Experts of a small language model: width 192.
Below are experts of layer 2 (counted from 0) of a mixture-of-experts language model. Rows are named router (the router's row for the expert), gate (a neuron's input weights, with its number), up (a neuron's input weights, with its number) and show model dimensions 0-191. Each number is 128 + 24 x the weight over its row's rms, rounded and kept within 0 to 255. Numbers have three digits each.
After each expert's rows: "comes after" lists some tokens at least twice as common just before its tokens as in all text. This comes from a sample of Wikipedia text that the model never trained on. Tokens count by the router's weight.

# expert 49
router:114132116155088088160105116119134104113130178000150111126150144130188125126125098095148133137111134129127106128076180126131135151096120082115108104133114104165133123121131113129097100155154135096120123100135134134127155123123115138155141103110153124101082098085114134101104103109110147125126159106115142116134165121111157113094111157167111168121180132138105116136089131167136159131139187122132126132103137141139136125161119113117148131155148126158147086137135127126156122105127152091076141132144151129111096139160120132128142129131146151117127127129150106131133141144109142133
gate0:137141137109131148126129141174096130105156137104155094143157127115107143138124150135146160128119143143138116065162125098132144127172128158133146117122120131139140098079104132135196071157135128115146135135135138144125068148118193157119162133096124150141147115119134140115085174133114145106128129121095108181141126160114083130131132132120111104130138146118091149144132172125130106125141192190130109146128066122137130096134117128153132134135099122118198135156137121107142142148100098142131128160186132120107117111140152151103085091095158134141136144142086147136120125130137095096
up0:111154116070130170129115105179098139107163152162133114134140081130114072152134151144139166179129117125154133049123142107138130130143099124114115125129160130122150137136132128132148115131122216117120118124079116165121127154125142142143145164121130088196113134113117133119148111121097128099151093116124118184137124141144100157144119126141121120161103110117061101134168106077102136138105133150122150105129087113155133078138095127109132150137149139123165088148131129114139118115100107143137116156176128154117121086138153164153130103102138139135153120122147117102109125112129135139
gate1:139125135152123152128150166155170111083145104084078114153075085121149140121142118144078136131122133132140078125099140126127075121154141132146135123119132158112163129145150117123046142126132113096160125116123092172100167147112079112137095105122126174100113195102139154132118121094086114102155114139112167120134137115131120131126087112116100150106161142111122134138044097123154121136130160093125110130136127123133101088126109149140133165106164137131138136140137121152107141125112125114143132112102122103120131072125132110152137117145128104078104102132148127135122142094146122086
up1:108167128139106143143159149149128116063185122096081125123119103125139131159141112162109128141136139145129129158093114139129051123143148144128145099125125148112139155117171126105083147097138121095143123119088154151154132156127090093173092115109126146084117132126148153122142100141092141124165117133104136101111117107103109125112074133129099144112190140096106148136074118115136144127128164130126126120127142085112124100133128117146130164122134127139124153181109125160132141132098133143119099153117143120097138104124111100151134160164097085102139103111150144147081138066153075130
gate2:117113070133128127124063129127137137136151148117107108138057133115122081123119095112110148112135136118122125180106128125111192119143107120140127171166194109109146109148185154153126165098132142120086126128114109163105122129093088136132104157117127130120120151137109083120149162117122138097120140116124105113103119109102109102090132117146157151136136082109131161153107123145115183123126104106127110132125100146123119143136128120109123175122122068121110103132138149167120111105119100100115133105120121120116129114164115088188129130094154140124094081124085122091143157119100158158
up2:138197129110125109119137138125058106152146134105177107130133109138145138089125114118144114085136141107124107155125140127103117131130107134124126128106151126122106129131119126117119168152121120128128140138107119151085176123107125091135179084153126166090096138105157178147109139109097150120146127162091112126134154122113146115138126118135115139119122128113193096165122166134093129134115135132112097074141189164127110123063095119142121089127136192124083162150107114129106116120104121140134154139162114143148105096131163139143164165166106116133104082132154104141111136093161117135
gate3:134094152115139112134163137147179117149116162083075109175162133125114104145119114130119150099131085125147110178154123105112122129127160112146120111151172136127113172145137143147173134153132154113163090130116103121137094085097117108155128166108127093126153146113120138123116141072134127094141143106114103153128167093129090100111144122132152078123128103147110156147158084150129132124124112139142186097126050082097112080149117158134132183122141116123115178117135144147131129143139130138120111141114137101140148172144116166159084122124123133101142137115128140147123132124099164135
up3:153143131138136064122143143096144097115137102103126112194087127127167127082120081113131125096124111131140123160077131122107095120139093143125107148090134105119154089161088129134188109163123114135147129141138110098114096101112064123104141077121127166105150113150118155133148138132128111121112167101135139140099166161118126111112131116125098120123115121142173120130138134119152142117133149089126164142136131176151114147125129155153122102123161139120138157080121112153115114134123131100148150146062116133148105141122108127091104112114063135087107091103152127114157119095111084110
comes after: "\n", " =", ")", " |", ".", "---|---|---|---|"

# expert 8
router:133089142106095153098128132145111131131111114146138105127121105198154166137127095136122155132115102063100128118117195096124114142111152118150107102147117146152106117090096069095090111105113091117121103141119136139142135118125116153141136153092150109151119118095115149158129122106082130126167136151111156127144139148121149147113101101134098157128180154172083130119133113131154123182132143090068136139145135120115122134170159152145152154110143140151151129137120133104131105109109120071086155127126139109171131135145124129118113146145138117070126118109092085086119108116097157109
gate0:074096100158136123134117099191150118139146137124095180140081135131145164133105111141123116121162101193131124148122144098128116118094094145144140143118119084077137120177169136143082165123162140114110104122148150131133131091156163150164132096175128128086133156116089139112166118156138146129138128111184087152135156090123129126159141118153112169127125082101148125121124117141153129119140120135106117157121138133157167130117125088116131147133144120122132133109068131151145160130169153115111128135167157116126114145174123126137094167118158105135107092134117129137137115162117139090
up0:130106162115129130125139113099124137093084140134148146136141111144141074104129169117167167125130116073131127102122135178124071138134112111139135116170149128151124122094141123136121131125115121146141096114137116123077107167121136108111149120153127137124116086127156087151106107120112119130158115124140180143183128176134111139134164128062119138094083148184165086145140092140141136116100125106170150111128129186114136174102136130128129108113104163130160127088152133090145120131117136156115093140143078113122129151122157140134150107164075165158109131109130108116145104135108087124
gate1:156123163104130125143100149112143110122126094128108130129124169148094186135150138104111136156134148089100149100123137142110100130101142123130096098113107170120134147127127097101079129141104117147088173133146119137127128106149122148078135127138129142148145140153155112095132124129096160136126146129102141127126106140115190123105140139129061110128163121100125119132121148140139146108125116122127120141128124111062110137121152150162126142148087154130151125171101124195084140131127103131133081176111155121152131086167131116133147074140103096073120112113169131183149139169138101079
up1:095106107156122126120177110162100136076127137119131133115122094098143102139105133137139115110104094166167099144124130108155149133140117142133144154150133122133128114128134157116146120117161140102177103148093093107150100148131120130163106124107119097064116101144113141139137099150173120124118119113135073122118173134131077124104145115137158124126081058147154142111119136115125110149078155110143165125125134135181165116132099117118131142093161099127125127107131113061179154124136147122136120131100117119124127201112153105121111132096128139143146136135108101082164099107087151154
gate2:130114110140142113137107157142152118168116124126157152125142129126125122113132122074098109120132170105167138073131113104114118132131141126100149116081126131154127134127129100117126118165122127188125129137139113164132122072101103151126102145111129081146161167192143124127129134115151178124111139123116086104106115082123151131152082131129141110173122135136168131098154165131100136140128089124110162164121112128106122085124091133134117120107133153115125135146142136111053073135158168114152175143050147129137119101109124121073127112103152102151151140133136131124162133120119157158
up2:162102094145139108138114204188147168158082153126170129136186144139154122114115121138154136117134156109108126113132132111141122138134137101119139137113106144155119126122134150092102117106128099170143107135161143140119112136099086119154137132127137115123155093096135104130094122114130186113160132131097084120144140158120141143167108124155097089110147152170155147164114109111120118136090128110113085123126133090090121156115098151116123155110104110131107138131172122124074080132155121141094101187102101098143111115092110109128133114166105130154171134094125098143105119129101096148
gate3:149125145106128144127141152087130089123123097136145128122157139135103117163119141131089121120109139180115163139123132142133098126140128153161114099135133127134110108117102129147100125135126114091118148116109107136183144152138130169108125116134139124137125103113105145127135149142094074147093125129108118120100124119133112187059063125115180097167081146138120145115103159103113085149167128117136086185130136107103153137139133128119134110140165119127111150183162147140148136120120082140145078080156143082101148182155157124150130130076100117117163110109133138156123119130095149101
up3:138133133147113117128148133091154124139158119123143119130133123074118118127149109141137143130135127076140153121145131141135142133105136099130141167145112108125114110117122140078137134103145104104155099120170145128143115127105111102122139162168131160076124206109153142143101073146101140118166146135159123160129186121141203114159163119157092143118210149132164121123130068150151138104086149130139176153140110125154092116120120140150128142109117126138139124118161117112105112120152150122151129163124106107144111105137115147144121119152104148178094150122132123108186073114149132131
comes after: " ", " 0", " 1", " —", " 2", " 3"

# expert 47
router:078144099111143152093096107144130110109146127118138162120120160124119125106093142125099125118100166133119161150141066183160120149138202148108125104115144129132147138164114162111133116085117112107142136094122093137087110089081160138108086140144138128116135154162136116091159171131170157157101142159135101164108151103128133124133178132114134131136086084145096136144113124094125120091094139165176105137121112159127145114115141138165137138120149135147137172137132142151131140087127154129129112105115083146118181127125171115115093109149110108166140134131116155132102161116129106131
gate0:148109121152089134159183125109119096128149152119101131119147149077179089113119125119162106129134126142162121128128121140111116139123131145155145134091152124188145131149121184113086154168133131092137117093109145129099129143111166193113098153098104137146155101120125152119098092127158152126137106089140145128193125163127130116125121127173134146122111129137074124135161109134093079133136108133115136140110136131162103120115120102088148127165144097138129139083127136087143109156098119145128151143161171140134129132126099146152134188184124148098123151112147147143115150136130152078
up0:171133092166109097117144142120150143129134138125103157143089141136172139140113079128123123170115118129139138177152136118119171115163139050101108151127143126158114116096136144107156138113123109106141074162120125088143133090146106132122134100066139134135149116103139143178148127138131106083112140145135134109149095124118122117069142130117098072125136127142111152137098072127128087123187079106119087137142106120136125136158114128127099130160071124143147134116110152146137107109188147128120100131121157118115118164152089130114133093166122142137122122176145113134139119122110144144
gate1:111110094093098117110114106148102130101139116116138156115133138103149091127137119151127141143116138140154158161086146118152129122183115146131124122133106131151138122132104084141102096116122168107129121143110108142114112128092136104156146162128112143131113134095082147127133163126123111135156183175131110139128086118179151108135161156128097107124148113157091126165093130153134134132120171098071125121132104128126146124169103100139216182156097116122168120160122173140099143124146141093083165094126077123121106146134173099143134139125132115112120135099148092104108157151151121111
up1:121120093093086141104125119141105135105141092125147147138131145117141085130140096155116142150110131147149168174085129138169130133171118143139123136131098142171140128134108094155093078116128141106127106120111124146127112137097159093142139160128123128118098139104085133142136158117131102121157176164122118145122080115181158098126165138128109101152148108134096147184087130156129142140107175123073134125127114138139161128170113111156201165143122125127188157172131162117090154132136149130079165115126081115118129135153162102144125144118130116127106136134136108125088137132153114117
gate2:082125112143099124090065183133103214119135126123170138148112144156166131171144138159143098153147152103073123121142117126129129088123191151131126151127105082131164131136113133142129104161112133108172088106172080101089127112142106103146122119160113129110136127120099127126128115129102123150131123114127112123125116103134130074136164080134134121148118108138107105109159061141125110198122123119108143150152135123160117106127085108140141170134130116117132136128130140142141171143124122139092125165119104141104105120109151154113170099141138130123157133149121114098154144142108145123
up2:084109098082097148140095149176140145118168113146135204139125079140133129165135161134128127118120142103094114148145133115159091111139165112152162090163131078118143138115128145104141138142120095099160155095139110103109114150097135153160160160127157117172119113100118111116135133130098118170139109123146124146118133101102136129192134128120163111132104118127111149144130085162122125169101173117143120144154099085138126131127116112081164144143094089068129080127151106155149112129158138155114148141106102136136130117146127119141132117164111116120142103085102125168108158111111135121
gate3:127124102098131093100117101129157120125139143081147152194118099144107114163147139144081132141131141128123145129139122134153130102138160150178120135165147185143164166111103097088127120169091129148164146129132152122083101111116116130138157121097125134112087073140184111120134166100130124148137141154119163151120103131137112095133130097096133163171116108134094146128125108155107108114083126160088120132116087135131119167099107096104137150112144138143092111117123160142138123115100112127089098145103149119128063167148149162184111132092139106115151126123125113100123129152124106139
up3:136142109113150084084096122140161123100107142101150150141149068151114152125108133133115140135141125094117156147127134131126136120114167144152101130172143130142175127163088097086145104168110099147098131103133147131094120116096059141127120131112168122107119096125164128078132138139141124127145110148145135124125132104119112089149118098100115144132132122155099124184135132142139143128120122136085097117075087134124115147096076126112169147118167103108090109118115170121111088110117097103112077152097150108160093165120145088177116118149145123114149124099126099087140155138102127134
comes after: " |", " /", " (", " ISBN"

# expert 25
router:117100145091061103070141129134162129129081087136148124093148144118121124137114146150120097130137163152119131125150105118137129101118173136104136125149138095136168137119162142116129114114149130106146100159112095132137110112136124173110131123100097150147142157120161147129159152182149088081113165119107159161147114119147110140109150078154137125115141118107138109128094121139129139136158133111176086120112142130149092136103111086114195103137128155136109084134153092122072129074137137152153105157118168153139163118165126106143121124105117121114126089111156102080132160139130103130
gate0:141111160120121102140168140138142124143179115112143063167141092119134142140148130131145109103145107125137115099147130083147153112113110126147151181143099152140179147099107098114092108127140108128168142145177116167159117140122139185131065168140106124134132153114138164123119139138189180121172148155128122131073139106095144062113126151134142118126156134136127175119144152144117135123122165119123157135132133113069086116133147142131116143138084137117149130154107151115149136143164110105119138123138129128124117168121157118132120124121136105108129114105135108189182115145121108097
up0:144136136103134124120141136115146106109100111147112124120165104154119137148154196143102135130134138104140122138144117105121086129138140193134120144092105143172122146064104140103142127148168129178101125143134083161129060127127120141098126158132119118102141106152120145154147126171159130116133130117145078126050114096123100094117124091129129104136111125158159139118126162131132125100098110092111129072125164128129172120121110120129140120121112149138144124136150119180109123098150139157132107158101114107165142170134155111123121116163097129109173099108155106121146172155146070133
gate1:118110142184143099121139100134133160130103139113135132143112138158151152116110100054152120100119108106120108125106140139077152155132130070081152147112117125132128103168159131125159166115112149111117095138143146095082160155124097119147119125142149101125119135113127109128138105095120148115148131112129160141131154131103149131139159141085110146107142092154132143116112097125124149113090115083110131124146111184183128143130142145079124113122132157154084169071127127122142144136155181098131166099096104147137123126122095110094126106146151191158136140142126075138130139128098169120
up1:143097099145124132105090178183118167126134123134103147127134138133157143108121137124151122132150141107127115148098133122113169104171130115122136134157121155089155130122140126165137148129157168148161160127122107105095110116141128143108139114122129119109123113140159149173117148129104102117074132129144116122125143069141145147124158131106160084116158099123156041139101181138145120147119094081108153176094107079131084109132080101091132138149098119138103080104132127171162134097147085126115140127119139134117149132133139164125139112099163134129144138122092119089113147104110133085
gate2:092148049106160155127084132141101146115156133155145152105147118103135129176119174163122124127151140114109122114115138107136105128172105178092129113106098165124094149127120131133117149132135170126090097133124111137147148097143142166140116122155143094076150130113127120179162136152116122145101125149136076146117106108117120162115132123098127093112128133139128147079148141109155122113073083136110141095108140083163119114125107127176125148158125155104136096121086144156127131138126109120116123150145132116114157164117109109135057097129131079128116120130137161095117155158102168118
up2:173116103135106107136122132149114129138098121147156095120124089135075127146061154171139135118119134125119112181119118139140122081095153123113097105123099117106130158124151138106177151113099113164109119137109175158107178104118144125146123111096128102098139130070125147131133100115116128103122104129129139108146165099122109124103172150185132105118155103092122131186125139104122123139150103119155111131112150163080108102078134111115128117165136133120111088113116121144130110125153136097137102132143130082078119110078102118111117130145103101117110108113156149093067126164116102117
gate3:129157129110138147125103105128177131102140123110101138132139146103093159146124163120084146093131159144099144139115151127097134093130128192148139101151155146118146146089148112150136140103078125132094187090114141083129103122121134088114148130110111094089107113119135133135128139124159104120094127125162140100076110067127123152118136160136097102163117123135125127094091168101142106129098156135121156095092150104090109156133092140136131120128051123101115169153102119161127147151141121138120107135154125173065130128122081095111144113102100111146119125124152112131103146122140111125
up3:129111150143115085144106159128136109130107126140104149115130115118130086146090146132096122128123159113105102123140107121142118136102153117091133112083138122136130109136189148122160157103139088091111045126114136098108147128136120121154139146127139103089182125121101083126145126150114191143172090108097103111177118116097135135105112128107108170113120146103088131125160096175159159114126113114146100134139114157106189139117172103135132126130149142149101147060081108112135142141115170121103113094127138106112116127095110070133133148134111160124157125153125131137130125126113145152
comes after: " |", "W", "E", " km", " mi", "/"

# expert 26
router:128127123140102128090097114110113100102120133143105136132113110187152123140111141147149135126168111069135133105113221156116129153160112131152124145183143102161138103120171059164139130117105137123115143147113128122152128126131143139150142124129155108094085103072143119131105111114095099141135124133161127123126122120110141132123115090182121135165169120116101120135143131133159121185103135100053124111132140109127114136152108109125159171112112128151138126113098105150125113098142150064112149129152130113115099130137119122121134128125157158120107129141140056106144104146108166117
gate0:120123126170128096124134096168135140128168108119158136150078094164148164096136104150135169133136133145133133137134146102138136119079085136128127147110137138119153101152129145149116141136136181175125139147177050150085136076158123155130174108133126088173127132149114139148113043113153132091140123094115125087136181109154132126172100108087116153110104103135156145136131131116141143149117100120081102124130109142160120096109129094123128115105105132128102124159128132099126124130114163113119150142125111152135105152121133103081126118099131108141127129164119129089123154142103152106
up0:172128144135142124148125154112091129147101183116136108132193155138139136173138094102135131155139104158086161134117126095123140132131133103113143086144130145106109169157106110118132110140083134135123151114108200110146109136138159095156147133121114139098137100123116117107100138094120144138100133114111113103121103157136125144105174136122096120120127148145134069126114142102120128116111130147095110119138112153149072150165100162145117105158175148113127115083146112129123098146128104126120151162112127120147115123137137142153154158189136170110183106082198137132114130127171131165
gate1:090117116136128125144120117141079138160129161127126138150183139103151112122116107143103129115181101121142129126105118137153124123141074118106119055096136115145140161165134119131134147156167132129159138138087167121124083144145117058133122101145122104108139095078121128119154105165131146157132120129131140105147126160145097113125117137156123182119074080154126156128128151146115133152161151133170149124096126160164144124115133100109118126094160095126100129117115121118118120138135137159130109099123141111099125146098128121090123121105087149163153110100135117081065069091108135155
up1:132125144115137100132158115136096114121164135112167080094140144132086110101147109121179113146131132111103142139130129122159160107141135137120125114134081118084114142078136173140138112107153128127131122123094126132184136157124108169122121109118108135141157163092109084108114141112097175134135182109114112128138127138120156093083108135143117157118114127092135170118118108133111135081121150134139110167127128104110124166150180126148119132133112151109122119174130128096138127144111110129116079192168175103082106162134119078151162119112109140125180085104122100124102084109149129127
gate2:107104140179120099116136191153147142147161104131136138077094114148192124089127138131145091152077168120163150064149107159129121134133138153128151134114108153152158123133145110143164119127118132124139149151143183121129107105145089116117153125167137138124148161170131116136146133112171133127106171110168117084125137123138153123099140109100174108110133138121145176082132172111128113151177141121129117165133133130130117148116130168156123126070131114140143136154175126117104125125094162118165144131116155097146125171127122123097133125126102102139095113124126116070106145114128141110
up2:095153115087135144155099068116055113107098145130131125133136143090097141149134137128093158133216114147092073160111150123103149114146100116111114088134170118109112160098134128155105136132150107138114099099093102130120137159087133139145113092101119134071113089094120157123110135110113115152112102132106123147166124095116103134156127141150112154151122144107142114173126136155124170135106123118127140131108109118095171120125119055103121127183120142112110122125087139133156140138164115141082124117124105103133125129124144093146141140147146149115131121135118136175153107153127143150
gate3:151168155104133126129113116166143084135127137113135132096139127166143111173140159103133139113125134127137113102123123155116130116083140103097155147137120161128142136128131055129123133172103128162110147113152126135103146150127133131154154122117105111180117125160110110075138126148128152136148115123097150147125101122094105139115147138105147128150084104179117084137136117124131133132142112138103118109129138107069158168087134188100130069107107187116155126106137142090168102128159148129134128121140095191139113094104146141119142098147167119119128173153189110143146166141128097119
up3:133163144134144117132104114195109100129140131117110133105102145162156108147163167112133130135145151125106124096118121160097155114092099126098136167147136168077153130103138092130140127168116154169129147121171153125132136159131123134164149121122109106150121130190105089118167120137128149159134121113126159119140095116113130135111180127089146110147079119160128093140132163121138139143152115144103109115129134081077173160135157160122131084118074169119139125098155143103174101125154144102111149153132094166160111108128155124111161125161168094110117152146148122140158154133138121132
comes after: " ", ")", "\"", " Party", " list", " Votes"

# expert 70
router:113114154147093108150097114134113147112138147005116103131129147148130114175146148171134101150129120134114115090108178134143117139150138115164114096133132151175139123109139086138085093167146136108128121115139121144142120114138144140134137136129153093107088088102115150111104101127115089157147135128126128115102130106101141125120132150174121126143152147120104116135091154126108147148135166133127124128086093106115129147171130108119157106154115131145154060150087105124151136155119135084068184150134143146108108145134115146126139138126158135114105121091132101139151144146111149082
gate0:154136099125126112131069142158149115133155088156116122125090094130077075163123135169186117121114132131092158080130124107139125136145121139136152145124081144115135179129095119125123144123123205161115135140102105143112065123171178101117072172123126147177110155164107087117134082145128116172119129101176115108125122152113123108132136129104143142127116091136118170118101138119132085151124139124119128157146156104125122141122124177134129132130140129119134119144166117105127120146143128120132141135095130110156124099111130153127167096160135150136143135083098133143168141150154136108
up0:124128166161132108123129117146095155120161151142124097144149137139138125148106070125129113121130078118142152162132136148127113118157074085109137127134164163136145159164120133125167138122120106070144115131159105103112112094071136146142151097110124082184129053122156130138154161121182142097124146117089160102128115137151129149121108122138136116099126122148176159095125119083163107116153098128132154113119152151159110120134109125107127138131104090143116132111119153074139109106105137129121139124155125163121122165107124123069117155109135135146139158162116129101132130081156182124
gate1:123131120163140105120133155183094117155127134137062174129125107151119083121141131157174119106133111108113095143135134144115120119120150090054088136130156102126163149167122079079147143112121134157104079138126160138088149127116139130189141135099131109166141133166128116129145112157096145122142132150155130141139160141107105155185125123129110142120133092106119143177116106110131120144131120134113160122129140115122133116107105114044115132124162127128136125115119143114133094096109157113138152137121126140175123130070128123108073122131079098157096143154119114116147116149112107147
up1:121151132094135134128106139089142119118134167105130119135132123131110189128155143106088143131120108104161110131123134127128139106135135083154138143175156128105148133107119135178149097173118146110151141136119132111151139114104117087130135153140115147104138151157116133141138156084179122105085155133133078170146084110132151134091185126151132120136143147093123127108153119122079200118127117100128153108131089102096136114165163137145130153136128134113148109114113126161113130125138048141133095119165131090138132178180152137159157139113122110090099102104174150130130114130166145134
gate2:174168114108134112118154146118147095091174123112147125141144123132125127131100094101113150161119125105120118131124142092114136111146088190168160129164151093095137116125120148099095163149121099165116135147117106135095105174140126096103134134126106152143102096119137119150122172132133127112126146138123113135109117127159132119104050119130153139149099093127141154104120087109136138133104140106126108153138134119124124127133144149183119135131107173111146167132148156143128099136165026130151106133060115133128124118163132122110180127099144104097157088098094122129120154118130140115
up2:115088070084118118127105102090109125149148137142128109092136126142092132149142149099104133154142114125180175118084125126129144132145109097132127133132060137112084127121133144139125135067134154170127141128124124154183118119125138183128124112114133114149159100116093103139171128124128161144154132110147085119119109100161147077070119128143139115130178141130071131147128119132158097120142171161131138145124191118133130117143153121148127132136124099132132087145091144083125123115122102134145100118112144169141126160094108127143156164104128117133173153119148121118090115076144129140
gate3:132091153138138124121100122155109163104145124081104124132133131150165108109134111131116177144144149114167099160121137170123191108105101143144141155177178160089122112124149131124112171099097156129126161128110118125118091106114119118103154105113115138164145106131123130132146108109127144111130152124092138134133107121145141164111109111111129119172121127088151196162138096124080121138144086088120115108131104108126117181125114127124123104132125120125152188118159200128134084151109133117134115112180112148106105142099134145114164092125103110099094125133081123128155137172122161122
up3:128148147132140143131158125142133163113147110152120124137143134128133121147121123139115112086127107122120119127172121107137144131125140177145148112149128181140157189109161121125153166147122115135138115114151174114089083123104157137113139127105116130104103113121157069116095143115186122163069092130136153110071147115091101155138181114136139089135077046132133143131129175110115129141104078144135116108125050116134124149129072115135128126137124128112148130094164123151135114144158123144121138145120124095127141148144136115111126126123123142105079102131104143122145134192112123131
comes after: "\n", ".", "==", "===", " ==", " ==="

# expert 2
router:129109112139102089091110153109143129107118124000153109117145141158148153147142116164125122118138133133112119112094234127103134117145108136109107150133132133109150123136120125122118102147124128123133121153126134134131140144112133152155145125123098117106107123072092130137119103144124132148161101122131129117140150143152150125145119136152114122129158139151119121146126122132127158154125140110066134129083137136129083124108142108127126142136113136116122145123124154121142098159119130031055157112123117126135102138169146118130159128141144157105119126125135120091151113131130127130
gate0:127149156125160090090139123099117122106128067114151123124144127106098147107125110121083137126053124143098076107168103135119102128184124137150106149103124131123169113150107128164169120152121142149165101132125126113144112120142105148088136111145119160103135174198146153125113107118120068124117116086092110168095138126174172082133131109131127116100102110122133150079153162117144096126077123140131129134127116120152122064134158149158151145130141167116124138110080122139134141135134145109154122159098109124129140116129135134117102122163126109106125133143152144128137123142141104078
up0:119144148125147041129170148122129138131151069143128124132137123118113114088155148114102142126032119125143128100123137115100145125158101117151128099111145171138125122125098112142174121183144125086152116130142132091135122133099121108111128121135139119109172102157146116145108142102133104116099139115097092179162150076142144113130143084139117129121134160103130146099131117148170128135114177098101164124099151108165105099140174118165159093099153161144085124129117128140108152127147112134142159124130121103153119127125153153078130129144178134139107136124127130128136083118131106110
gate1:142121157113089153125136112189127130057135125092139138121142155125174130136092129120118157116120143142124138170106143164161110100120145122147104109207113130136108138149190114158145132126099102146109163079115147135129164117145131126081132080134129145133141117197100138084132139131135137125128126181137168087120109127105142172104172152101122137177129111106140097152100125128142146115148128094132130162129134099062096169133099133114136149109150151148150124144113135144163142108138172138117121109126105107105106179135110116139157144130120127132116129144139125128154091138130121109
up1:100127117138134114132122129126145168149159172174092080138098093123130116160148120145116121129128073113077085118161133124138137137138107122148143118101140160130144110109105137126116123150154146123138101126122096137111091099106149126148115194112141066142129128071130145123112119117132092111118129109106077176146130114122097086135116091191133099108121124148111153153148109143104087169136145144125114083144143106157119101143108126132179117159139113110097127128136128133103143129070158129122203153152159115114140097114128152131085115106179109109140111130138129129106159113129149129
gate2:121112135125044177138176095148122115084135193084131133139093136114107133127166132135113153129084112147086096134135120119146136148130124127167128141105141118124070110125165132189141129177125128108155130159117116171139099129136119132080131107155132179107153142108124136098131135131130099139131129121107129132121142089127151114138114126162073125130148106097104123098136151103159120084112149136157160103156133086112134121140127129132176138108102160137132138128117120154118174121102092145077102121149144122098111108153108130146107096118143155100131103126074133129149168104119135097
up2:171136161131144082145088152122133205132146085145116120145166125158177108151112132122136128105102112102133159157131160123114185063087133093121137094161131149146149148127120106115097143102104122118124149075174157093134117105158136103109118133081148076162105123148117157116125131114164094099130145163124134130159131106100144164108115110087136104155080147144144138146107088130141086157148137134148140127102133115140138157145115141152146097114154118148131101136144127114118140110147138136149118150138115123141120162069145149081114132130115102131133140131144102153144082159130127118
gate3:097096126157140100120138126136112133106129147131107115140079115115130149153139088154121147137075085134038112122153116085146135130123119139160139133144107139134163110128103131155152115109142167072144132117096101111126113104108106143079119148085118157127149164155151121142118149113137102117132134126112119105146178145114132118121167125154089131127144097052079112130137182112156082119151142118166122112107096143147129133148147171103144114142125115102120126105136119142113139136145065170116112126119155167141117131134083128119115120105114170080085132148153127124089137121113129112
up3:154160119111132125130117146149144098153131120104139147129170145133126147099124198136155123126140131110238141121100130151112137131172155107100112118110130091118128130113112127116140130187127075198153109141162145133106107157098149117175148131112140110130131094130126135120128106123114153129126117118136092166126071099144121124135078129115150098135151152173162155144138072101085159132096123135104162138122150133136121122117109102128126144132144150113130137140165141146101104126116177125120163142126121103129131143140171151107125115108178100163195136108117134119134134131122135118
comes after: " of", " in", " to", " at", " for", " on"

# expert 53
router:133121131154103094160099114115133137134160121062139090117157140137143121147152099125139109172111155133092145155099147131164122143150100105143121118116117148154093138082077131107107098178153125131176108112167119157116118109098089144124091163115155113142082126130114159141124081124134108164163146140121138098117109162143174105131109152149105114095125169172162110138138127116134138114133133099138126134092114140124131116148147140149151123162126135157115079118162124093141097121074128092084165160099154135157111132161140146111174161140158130128144161109129118140145133111182114108
gate0:130117129109133174127155118112119097141097118106122093116105117116182131149129116163121132159133130142115144085153133142135145113108132180128129121137108154131101178125153130149129141106122125130113130119108207102146158127145133125155114099151126157078111175063095146106135124153132121142135091100135119083118127061124128136130112120143144116163106047151128153149061123120098106145118168142119079139136099146128126132148053108139120121122182105112136151145158116144134129142155139109120139110135134133092133135113096104141122149139149131134141097084120128119167143165114148154
up0:121108120113120164134095130079142158152099164091149099095156158105149158119127175139079098122148136132133117061155126161127130129103121119092116133125098146143116143120148151179098127096129086125127137103115188103184164127147130147111112109152130159093106132109106135086091153146114111134140120126121101108136093086104143125144077139145152130129060117101128146132104168119103140107137184158132112147125105170120139155130077137122136142127145092135123109146110122140135158125189127105135127115143130138097150149095086117123116135117162163134112121085138122139112146147120143149
gate1:131099157126128169117111150117143074132145158145115141149070130129133122106113081081086172162125167123096121082128128135135090138081130107109109122109156152128132149135127133122129119123112098155121145132111146145100125141143078096145144148165121125144123170077142166178104139081120109125147081164178139123167072159130133139123098133122115104122130135140122099122134101094108176118148077110121077158134093149102120099134156168179128126119114115124126159144152114156132125135138125130128099135142125123118137090146110143148131145146141082124132120081180124125110121158102121115
up1:145088118117120127135162126118110131138096177123168106131178144132197101143154126161120092070119157151150164182109123129109154130159154104133138130144118118141113128121117141126144119124132098101164150119155130083170158118091131171081122126082131158090125147175159122123142152122129142135142148167060136109114162098130130130081138130111140110137134164079163127142111142115115127118104168073135155161125131111122121167105151154128136115126126123135130125112118131084137142157150086141103131107129131136170133146125128122132144119117147166102122140145069144157159127100174110116
gate2:144098076099127167127081144165150115147120150142095129121138129146149058148113141128137164105139151152156133142123134124133129143137134129109139109125181138151131191148143150117145138119120140155102148129128110129147137112153177141110118161106133080140140128127145140121139127095139172142114141143141133120139104132114111171081174129174155103130109099133137101144129114095162094119145092089132117124120178115140122098108097187150138137134132128137153127128130136101146074121139117132103098131169130130153131093081107150182150119092160123142118157060071145129145127141156145171
up2:145113067081121192131074134159152144131109176139106144103135129141123085146122141106143176115137146138139130133129143115142142132138130120107155144121198132150129176152133140125152148139114134187097165137143110128127143106137155158110143148128125108167139117133131125133133142092156151133126133146143132111132093138123126164094176127141129090137104108132144093148135148091146122111119058095129132117123159132144123111115092162137135136137120135137142097124124129095158086101133093122117112133173127135163135102073131140182148114085160108161093158083077146121156113125160139155
gate3:087122074116121153137074161107145098151145153154127156099072083100142091145118119119125134139130160135148130141147129164130116133132152107145124110118145126139106170134156138149120102091141140126104126130116140150159122149162104129143113143114145121105131078121138128111148121140078138152117137126143082080130126188141166127128171130122110153095098143156130134132125176162177093127160137178139135156123186132138153117081156100145132134154175045136123141161122121153130123084098131145151098145117144133134145111103113146138139140167115127143111154113142136123080131133133109166
up3:166140173159128086122176084134118140090114096094126095143186169147134172113151138131133116111117106125105115113117119090125126132115096141116127139138102136120142061117098138109125144152128134132149128118160128109109129123101145117108128108143116149150129171135111126119107135106170115105161123140104172165125135068119081123128078125134151113159132119117125141125121079115074172123097128075124112091134074127124111144168102153105128128105101197125118112082150123117131150182179143107102139112137119148094122147145136132123128110097126126107144122132117121139176131123108166109
comes after: " |", "\n", ")", ".", ").", "---|---|---|---|"